{"num_hidden_layers": 9, "experts_per_token": 4, "n_groups": 8, "dataset": "wikipedia_en"}
Below are experts of layer 5 (counted from 0) of a mixture-of-experts language model. Rows are named up (a neuron's input weights, with its number) and show model dimensions 0-191. Each number is 50 + 12 x the weight over its row's rms, rounded and kept within 0 to 99.
Before each expert's rows: a language model's description of what the expert responds to. This comes from a sample of Wikipedia text that the model never trained on.

# expert 58
It responds to: Lowercase or capital initial letters beginning a split word, mostly Latin species and genus names, such as p|uraquae, F|ucales.
up0:28 70 52 65 36 54 55 46 45 55 30 46 62 44 57 64 46 53 41 07 48 43 48 51 48 60 41 44 40 46 36 43 45 34 74 38 52 39 50 29 47 59 38 50 42 54 54 77 49 51 72 57 42 36 64 49 28 41 36 33 61 40 42 47 44 67 54 47 39 52 39 62 55 59 73 51 33 60 64 61 46 58 53 40 34 59 57 43 37 56 54 45 64 54 46 66 55 43 52 43 44 10 43 52 78 40 47 63 77 64 41 50 52 60 59 60 57 61 35 57 47 73 50 55 67 24 65 56 72 82 42 60 63 53 37 52 39 65 57 52 59 69 51 26 53 47 40 58 61 42 53 37 36 35 44 48 33 34 54 59 57 41 60 58 51 56 64 49 50 53 62 54 48 63 46 49 59 52 39 44 53 54 45 67 40 59 68 43 53 42 26 65
up1:50 38 66 32 51 39 53 53 48 74 36 61 58 58 55 41 68 60 46 24 73 60 34 53 53 63 59 55 41 71 61 65 46 44 55 45 54 43 44 43 49 67 74 58 41 67 63 72 42 57 36 48 46 42 51 57 43 58 52 26 37 56 47 39 43 45 44 34 51 50 63 60 63 60 59 31 47 66 49 89 49 46 46 58 37 36 50 61 33 56 60 62 25 50 64 47 56 43 48 68 60 52 36 56 61 47 49 59 56 39 52 52 78 44 43 34 37 41 38 52 47 66 42 53 30 43 58 43 56 58 48 42 33 14 59 23 30 61 54 61 13 49 44 47 55 35 41 51 63 36 51 51 42 36 61 57 39 17 55 52 46 33 61 53 63 54 58 49 53 75 57 55 54 45 50 45 60 57 53 45 48 47 28 36 52 41 46 50 54 63 26 53

# expert 19
It responds to: Middle pieces of long rare words, such as scientific names, chemistry terms and foreign names, e.g. Organ-och-lorine, Leuc-ost-icte, lib-ret-to.
up0:63 59 49 62 40 36 47 37 44 48 69 52 57 34 54 54 39 57 37 36 62 47 45 50 55 72 52 31 32 38 35 56 40 35 31 65 36 53 43 51 52 47 49 60 61 67 69 69 47 66 51 45 44 34 48 08 40 57 46 41 50 31 65 19 68 65 50 56 47 47 50 38 56 55 46 56 27 66 52 32 31 60 34 53 55 52 65 70 47 58 45 49 53 54 46 36 61 73 55 62 49 57 58 32 59 70 43 59 43 53 59 31 71 44 49 52 62 58 60 52 32 57 54 50 56 27 36 56 58 28 60 42 49 47 53 50 45 44 20 66 58 56 29 37 38 29 29 53 49 35 51 37 62 57 62 49 33 49 49 53 59 62 54 38 54 59 51 52 66 36 38 84 47 40 58 36 60 49 30 37 36 48 41 69 61 51 47 59 61 49 39 52
up1:34 53 36 32 54 49 56 52 72 50 52 43 63 53 65 53 44 36 56 28 55 63 25 59 43 65 47 60 39 44 59 73 57 49 49 64 53 53 52 53 47 50 53 49 52 61 66 43 50 41 36 29 69 42 53 44 68 46 35 60 54 67 49 30 70 34 40 58 61 38 58 37 34 40 44 68 43 66 34 40 49 35 65 43 43 45 49 51 57 60 62 19 66 38 57 74 43 55 38 40 38 56 48 48 62 57 45 28 48 44 34 53 61 69 36 35 28 50 67 53 28 72 39 46 66 67 45 36 38 82 54 58 74 44 60 49 70 53 55 62 50 50 45 48 52 59 74 51 53 49 58 51 39 60 55 41 80 75 40 34 46 26 43 43 46 63 57 37 44 32 43 46 30 62 60 58 47 52 45 47 38 59 47 41 65 44 55 57 57 44 26 54

# expert 38
It responds to: First pieces of longer words, often after quotes or parentheses, such as prefixes re-, un-, non-, int-, and name starts El, San.
up0:75 43 36 41 78 49 42 34 50 40 41 40 64 52 59 42 58 59 50 31 51 71 55 38 51 56 34 41 44 39 38 55 54 35 75 41 38 52 57 51 50 40 51 63 23 55 39 58 53 61 39 68 41 45 68 37 32 55 41 53 49 54 36 35 46 41 32 67 36 59 56 62 51 49 52 49 37 71 39 76 72 49 61 56 50 83 50 41 56 50 53 57 69 46 40 46 62 42 64 64 37 33 27 68 53 35 46 43 41 51 41 51 75 46 39 37 45 48 74 38 64 58 59 59 64 58 57 37 45 53 61 73 59 40 26 36 41 60 54 49 56 33 38 54 59 56 37 45 38 54 45 66 34 49 48 42 56 61 51 53 44 42 44 49 38 46 58 51 42 30 55 50 55 38 42 60 61 59 46 32 58 60 58 72 76 28 75 46 52 60 28 63
up1:41 41 52 66 45 62 62 59 50 57 41 68 52 57 63 52 59 34 49 12 70 51 61 38 42 59 60 70 35 50 49 58 77 52 67 62 46 63 42 40 52 47 73 47 55 45 27 73 48 39 44 56 29 44 38 49 48 32 55 66 53 68 31 47 74 49 26 56 54 73 53 69 45 46 46 40 72 69 61 42 59 38 59 53 46 64 44 40 47 63 75 45 62 52 59 41 37 39 52 43 48 51 70 66 49 53 49 48 63 63 34 51 40 71 49 52 49 33 37 42 23 32 52 68 68 45 41 68 58 62 43 43 55 48 44 45 31 34 57 33 26 56 62 36 39 50 50 52 54 38 54 57 37 60 40 64 46 36 50 61 41 65 47 64 59 37 42 49 44 33 63 52 27 55 47 50 48 65 44 48 22 68 54 65 56 49 40 42 55 53 37 50

# expert 33
It responds to: Capitalized first pieces of foreign or unusual names, places and people, such as Al, La, Ish(ara), Say(la), Humph(ry).
up0:21 48 20 63 58 34 15 40 43 43 48 42 54 33 73 61 52 39 50 35 54 46 37 42 44 43 22 42 68 34 41 62 48 50 54 47 46 51 43 55 62 38 53 31 67 51 60 51 50 44 78 44 35 67 29 61 43 53 45 53 67 57 69 60 50 46 39 43 42 45 66 60 50 68 54 27 43 71 75 65 66 40 43 61 58 50 38 52 34 50 66 51 52 47 37 50 49 53 58 51 57 44 60 30 58 63 44 33 55 63 46 72 54 49 56 58 42 45 48 55 61 48 50 64 71 63 46 59 72 63 74 54 54 56 47 37 55 57 59 58 48 48 52 43 56 36 45 53 40 54 59 53 42 70 44 38 65 57 45 43 44 40 40 51 42 52 17 53 37 49 50 33 60 36 34 56 37 31 30 32 53 74 57 57 69 73 67 47 35 49 61 38
up1:33 37 34 50 48 36 37 71 56 36 63 68 46 64 30 57 51 64 36 58 57 49 52 43 48 39 51 58 67 44 44 66 75 49 72 57 39 51 52 59 42 46 42 51 60 48 52 51 81 48 50 56 50 55 63 41 42 41 72 62 46 54 19 61 43 48 53 42 38 63 34 52 58 47 59 41 34 57 55 45 52 46 55 40 48 75 73 49 59 45 55 48 62 45 47 49 51 49 42 43 33 57 29 44 51 40 56 43 43 40 53 67 53 61 56 51 73 74 59 38 44 33 45 54 59 74 59 44 69 44 35 47 55 59 64 55 66 52 36 70 56 50 68 60 46 73 31 66 75 62 28 58 55 56 52 55 64 81 48 45 49 29 30 41 31 36 62 61 51 52 33 55 68 28 45 51 48 55 35 37 47 54 51 45 77 61 51 35 25 65 50 61

# expert 48
It responds to: Pipe separators after dates and years in sports results and athletics tables, plus colons in race listings, e.g. 2006 |.
up0:26 45 64 47 51 36 49 69 43 39 69 50 39 58 53 48 63 53 51 72 41 53 38 54 66 39 57 71 63 35 52 54 26 50 60 40 46 41 51 62 51 50 55 56 58 52 55 52 27 31 62 48 49 62 66 47 63 39 66 52 49 29 25 49 43 44 60 51 23 33 44 51 38 44 34 38 56 54 20 60 56 46 49 53 71 37 51 64 35 73 49 37 37 58 29 72 62 79 59 56 57 51 51 51 38 38 39 53 50 55 65 59 56 45 60 26 53 49 45 60 45 51 41 44 62 45 69 52 39 32 55 47 67 56 49 81 49 35 58 41 68 44 46 46 48 57 34 30 54 59 84 32 33 46 55 31 62 41 33 55 53 79 49 46 41 50 41 59 54 60 39 36 59 41 51 68 48 66 47 44 63 48 43 37 67 32 49 36 46 45 50 67
up1:57 46 53 44 55 58 49 36 53 43 32 44 65 43 45 49 50 64 58 46 63 37 70 37 68 46 34 68 35 64 43 38 65 38 23 77 64 26 62 69 60 54 50 55 59 55 26 57 56 40 65 37 59 56 52 42 58 83 41 39 69 39 45 56 50 56 40 37 54 60 42 35 57 62 57 46 27 40 61 50 40 46 27 30 43 44 36 67 42 68 54 53 35 58 28 38 60 58 49 59 55 50 19 40 50 82 45 36 47 45 30 62 69 61 35 56 24 39 48 38 37 47 46 65 62 45 48 51 57 70 60 41 56 44 64 40 62 52 54 42 48 41 56 56 61 61 55 57 78 55 49 55 47 62 64 54 48 55 38 64 54 11 54 43 44 41 41 45 52 54 63 34 34 52 62 53 46 64 49 36 39 41 47 65 57 44 47 45 53 54 58 56

# expert 45
It responds to: Head nouns and word endings naming awards, competitions, works and ranks, such as Award, Cup, film, album, round, edition.
up0:51 47 47 44 30 49 65 48 66 24 46 53 48 46 39 39 43 57 55 47 73 38 51 54 54 29 53 77 41 63 60 51 54 72 37 41 49 52 58 46 73 62 48 37 49 59 43 44 51 36 52 38 44 80 33 56 57 77 56 62 41 44 31 71 44 63 66 54 55 28 37 49 54 40 64 42 28 56 55 68 43 46 63 44 38 29 58 47 51 52 52 58 42 51 64 65 60 45 40 49 45 69 61 41 49 55 43 65 61 30 51 35 45 49 49 42 59 48 62 45 45 59 35 35 53 47 28 57 23 43 62 31 36 50 43 67 56 40 41 69 67 53 56 52 40 50 20 69 65 48 57 55 47 68 56 45 57 50 49 40 61 56 30 69 43 63 33 59 37 56 58 44 47 46 69 60 45 37 13 40 49 21 50 44 41 54 70 60 72 45 45 52
up1:28 55 39 83 54 34 36 52 53 55 60 70 52 55 37 32 31 38 46 36 61 59 56 52 51 54 40 40 42 55 43 25 60 65 39 43 64 45 60 35 46 49 50 80 49 46 48 64 62 41 52 35 37 69 46 43 48 64 47 66 46 55 50 34 72 39 42 51 57 51 54 43 45 36 30 50 57 25 36 28 59 75 64 50 51 29 51 55 37 39 54 52 36 59 45 49 44 62 24 72 56 50 57 39 50 47 39 63 61 39 54 48 51 55 42 32 50 24 28 51 51 55 51 28 41 55 22 52 53 53 53 41 68 38 33 66 50 49 31 48 63 33 53 48 66 51 46 18 51 65 47 60 61 61 46 61 51 38 64 61 41 41 47 43 50 66 64 31 62 30 42 29 43 54 36 70 48 51 58 43 76 43 56 55 64 67 52 55 51 53 55 60

# expert 53
It responds to: Pipe separators right after episode or track numbers in tables, plus prepositions such as of and to before names, and colons after labels.
up0:33 49 63 57 51 38 45 30 69 42 63 16 41 49 49 57 52 28 58 45 52 42 55 33 44 39 55 41 46 57 43 70 39 58 57 45 37 55 53 60 54 51 65 66 46 23 38 62 44 61 62 72 59 53 60 52 56 57 52 61 41 29 47 40 51 47 76 58 52 70 53 36 69 54 53 38 36 61 47 49 58 48 58 55 91 47 47 32 34 65 40 56 50 53 40 82 26 53 60 55 70 62 57 46 55 34 49 37 48 30 45 54 58 39 57 59 53 37 64 39 53 58 50 46 48 41 59 63 60 67 44 64 57 36 63 56 50 65 32 72 40 31 59 64 31 33 61 27 49 37 85 40 55 65 50 45 71 29 59 58 41 44 58 51 47 67 33 48 47 60 46 47 27 48 46 50 58 48 53 54 55 65 37 57 50 50 40 46 33 43 49 50
up1:44 32 49 57 59 56 44 49 55 59 61 42 77 49 54 55 59 54 51 46 66 42 39 37 18 42 43 73 67 28 30 43 48 45 35 70 57 43 45 57 49 64 54 54 43 57 44 60 32 47 24 63 51 44 47 44 42 56 50 44 64 59 62 54 48 49 52 46 45 39 41 43 54 40 51 52 63 33 63 47 39 27 48 63 51 41 58 37 42 57 33 33 69 35 56 34 67 33 46 63 34 76 48 41 40 33 51 41 58 43 61 51 61 54 41 41 47 41 32 46 70 39 45 68 52 48 39 72 63 39 64 22 54 31 55 28 46 47 53 49 43 35 43 60 36 33 60 54 41 78 66 64 51 58 39 64 64 45 50 71 53 19 53 25 28 35 43 65 49 65 55 49 46 60 43 47 58 45 48 59 61 44 24 46 60 63 65 31 51 35 43 59

# expert 31
It responds to: Capitalized words inside proper names of organizations, places and works, e.g. Railway, Creek, Theatre, Memorial, Historical Society, Capital Partners.
up0:41 51 48 76 63 87 59 36 48 66 38 37 35 42 57 47 17 61 36 37 59 48 40 52 65 49 53 38 31 46 72 41 58 26 31 49 44 50 53 27 65 68 54 38 71 57 34 43 43 39 60 68 62 40 51 52 20 52 50 57 64 37 49 35 51 51 44 55 49 69 43 73 58 42 49 68 40 47 40 64 73 25 44 38 57 71 42 47 51 44 52 67 52 64 41 70 44 51 64 51 45 49 56 42 30 59 49 38 41 65 42 41 68 50 50 40 51 51 41 40 58 53 50 49 54 27 49 29 64 64 36 39 45 66 51 43 30 37 61 52 48 47 40 42 63 38 64 34 57 31 52 63 50 46 71 46 48 54 49 51 63 74 41 70 36 59 49 40 26 48 30 42 45 47 54 46 31 42 53 49 39 44 46 50 61 31 53 65 48 45 44 49
up1:39 53 24 53 52 62 47 70 28 38 47 67 45 36 57 72 27 54 55 42 32 54 48 46 52 32 35 61 44 44 52 45 38 55 60 66 46 44 58 69 50 46 55 56 50 39 62 60 76 31 47 22 48 67 55 35 43 24 23 47 54 25 48 58 46 61 63 63 54 66 49 43 56 69 43 67 45 39 58 53 65 51 42 34 49 57 56 62 53 56 49 41 53 25 58 66 40 53 68 51 43 45 59 38 47 59 50 17 48 74 62 32 48 52 60 27 62 47 46 54 44 40 51 29 26 57 66 51 51 43 39 53 59 36 32 48 35 24 40 83 48 62 46 51 68 62 54 55 51 61 41 37 56 34 33 53 63 58 53 56 36 46 54 57 61 44 31 48 60 49 58 49 66 54 45 36 57 68 52 46 61 47 32 69 37 50 48 49 41 33 45 52

# expert 26
It responds to: Surnames or their final pieces after a first name, especially in sports tables and lists, such as Jones, -sson, -ović, Drechs-ler.
up0:32 37 56 47 44 59 61 71 69 63 50 49 37 29 57 68 57 67 33 50 34 50 57 73 40 46 49 51 69 45 55 29 56 39 52 52 57 47 35 63 29 39 71 52 54 85 48 69 64 47 55 45 57 65 33 59 53 74 53 60 32 54 65 50 51 44 56 55 62 42 51 44 43 42 49 23 28 56 49 38 79 54 63 27 56 44 50 63 49 61 45 43 44 73 50 46 55 57 73 58 46 48 41 41 63 42 38 46 45 62 50 56 50 36 68 41 63 69 35 67 53 58 49 55 61 42 16 52 39 47 53 26 67 42 29 47 35 52 46 44 52 37 46 55 62 46 74 69 30 47 31 28 34 37 28 56 67 59 38 38 52 53 50 43 29 58 39 51 49 52 49 55 43 34 43 46 55 66 41 57 59 41 51 49 52 64 43 34 48 50 53 41
up1:37 83 28 61 54 58 47 41 65 67 50 54 59 46 29 65 44 52 34 36 52 59 31 47 47 45 44 47 46 59 40 42 48 56 59 43 48 55 61 59 38 58 42 60 52 42 49 43 44 54 29 54 42 43 62 44 40 33 56 48 33 57 41 34 48 64 75 37 81 67 41 46 31 48 66 61 37 63 46 54 58 49 52 54 62 43 38 56 61 50 47 42 47 49 52 43 33 59 56 65 21 60 50 49 56 53 31 45 65 55 69 35 56 22 39 57 64 63 55 51 58 71 47 57 39 37 67 48 40 34 57 59 47 53 54 54 38 31 36 68 41 42 39 45 27 64 54 37 65 67 53 61 43 50 43 59 84 48 47 45 60 35 59 54 43 36 62 37 38 37 36 57 78 38 50 53 23 65 46 38 34 48 50 58 36 61 27 38 65 41 71 70

# expert 16
It responds to: Small standalone numbers and leading digits inside pipe-delimited tables, scores and statistics, such as | 5,311, 4–0, 18.5.
up0:34 60 41 63 44 43 51 41 46 49 71 41 45 58 42 44 63 60 48 67 58 44 60 27 62 55 60 65 52 50 50 30 57 57 30 63 51 45 57 61 63 34 53 50 37 53 46 54 34 51 40 53 35 73 44 64 83 41 40 35 65 31 62 53 17 70 50 46 37 70 66 38 51 38 70 47 48 23 56 57 21 63 37 62 56 61 55 23 60 54 57 39 39 26 52 63 51 44 52 35 23 45 46 43 45 47 44 46 46 41 69 38 46 47 51 43 33 56 71 38 80 40 40 64 23 42 61 46 48 41 58 51 50 40 30 74 46 45 40 64 59 43 36 49 55 49 55 50 37 43 45 65 40 66 57 42 63 52 46 47 70 53 46 45 60 49 26 35 42 41 40 70 38 55 51 47 57 42 42 49 26 55 53 49 55 47 49 38 53 67 47 62
up1:56 64 43 42 68 33 24 33 45 51 65 58 54 60 40 54 42 40 70 36 37 36 54 64 54 58 70 29 54 66 53 48 57 38 45 45 53 70 46 60 69 45 55 45 30 47 44 61 64 41 61 62 44 50 58 70 39 53 51 47 55 48 40 51 36 63 57 64 40 60 41 38 63 49 28 48 57 60 49 62 45 53 25 76 60 58 66 44 55 59 55 66 81 53 45 51 32 64 54 42 65 48 67 32 59 38 23 60 35 65 58 65 74 46 55 57 36 74 39 58 44 51 58 68 57 43 65 56 72 62 68 49 59 51 45 82 55 49 45 47 57 35 37 19 44 45 54 50 57 54 55 45 58 38 49 50 45 55 49 67 33 33 39 48 56 58 69 68 52 47 43 35 46 49 39 43 60 22 46 61 40 52 35 35 46 47 51 55 40 72 34 45

# expert 37
It responds to: Numerals and number words, e.g. two, several, many, digits in infobox values, frequencies, dates, scores and table cells.
up0:68 61 28 66 57 59 51 65 42 58 68 50 35 41 58 49 56 51 41 41 53 77 58 50 43 45 38 46 25 38 53 58 41 52 59 39 55 68 60 42 76 42 46 38 44 25 60 22 55 74 47 36 75 50 36 46 63 54 54 53 57 50 54 58 38 53 66 29 41 57 51 43 64 43 61 66 44 32 39 45 63 59 37 51 58 65 48 49 50 61 53 33 54 50 64 74 45 49 44 57 56 63 53 40 82 56 65 25 35 36 69 22 54 34 50 44 46 55 49 75 49 65 63 54 54 57 65 32 53 27 48 59 60 32 48 37 71 49 40 49 64 54 53 62 61 59 50 38 53 51 36 35 48 48 83 49 59 28 60 53 42 38 22 46 56 43 51 42 48 47 46 36 66 40 51 54 56 45 39 57 51 37 33 45 66 50 59 56 33 44 57 57
up1:40 38 50 45 55 52 45 36 41 61 62 62 49 53 51 40 64 49 39 39 60 62 35 47 44 53 44 44 52 81 47 60 52 50 56 37 38 51 64 51 34 35 54 52 53 47 40 49 42 53 37 71 49 62 49 34 49 56 54 60 59 50 48 37 51 47 41 50 68 34 61 48 55 55 51 79 32 52 56 67 56 59 72 58 75 70 44 44 66 58 38 45 38 50 76 63 36 61 69 61 41 52 69 43 79 49 47 44 45 67 47 61 57 52 55 64 74 63 51 60 53 42 50 35 41 51 37 56 49 55 58 54 65 41 41 41 44 76 37 51 29 40 50 53 68 32 56 49 55 38 34 44 64 47 55 53 58 67 53 50 22 43 82 50 60 83 55 68 41 57 38 49 64 43 55 48 41 66 71 38 77 47 40 33 54 42 38 63 69 85 62 57

# expert 52
It responds to: Abstract nouns after the or a, usually followed by of, such as use, need, return, development, loss, relationship.
up0:38 46 48 42 57 61 72 54 41 27 56 44 50 45 54 37 54 44 47 65 59 33 47 74 54 47 33 57 71 51 50 61 43 37 55 38 70 35 54 43 67 56 52 49 67 49 64 45 39 44 42 26 55 48 60 41 74 63 46 63 58 69 42 46 57 51 46 30 55 57 50 72 56 42 39 59 70 39 52 41 65 42 44 52 58 54 37 51 66 54 70 45 59 53 82 67 55 53 49 48 64 39 62 26 56 65 39 29 64 56 64 67 56 53 47 54 61 45 49 75 57 44 46 53 58 35 74 51 28 54 43 51 52 59 66 69 30 51 45 33 65 73 54 69 52 57 47 50 69 42 63 38 42 29 78 63 65 43 55 35 54 43 45 50 69 56 49 24 27 66 57 56 37 76 46 51 51 43 30 51 50 54 60 50 52 38 51 28 56 39 48 59
up1:59 36 37 59 79 33 40 59 43 54 48 44 29 57 59 53 51 55 53 49 67 64 49 65 43 48 29 60 46 36 49 49 74 34 69 51 47 46 29 19 37 38 46 51 36 50 43 52 74 43 63 63 45 47 52 59 47 44 31 39 62 63 63 54 27 64 60 49 39 55 52 51 38 42 38 68 37 44 39 34 55 76 45 43 34 51 60 59 54 66 45 41 44 44 40 42 57 58 48 55 48 45 54 62 29 33 53 63 51 58 42 67 44 48 44 46 51 55 35 53 35 57 54 54 66 44 48 43 33 73 63 54 50 52 60 44 44 53 45 74 29 40 40 36 42 50 44 42 57 49 34 49 37 58 57 32 43 75 36 46 71 42 58 56 37 38 33 36 46 31 39 49 70 46 58 50 73 31 40 39 24 19 45 34 50 60 64 66 76 65 62 44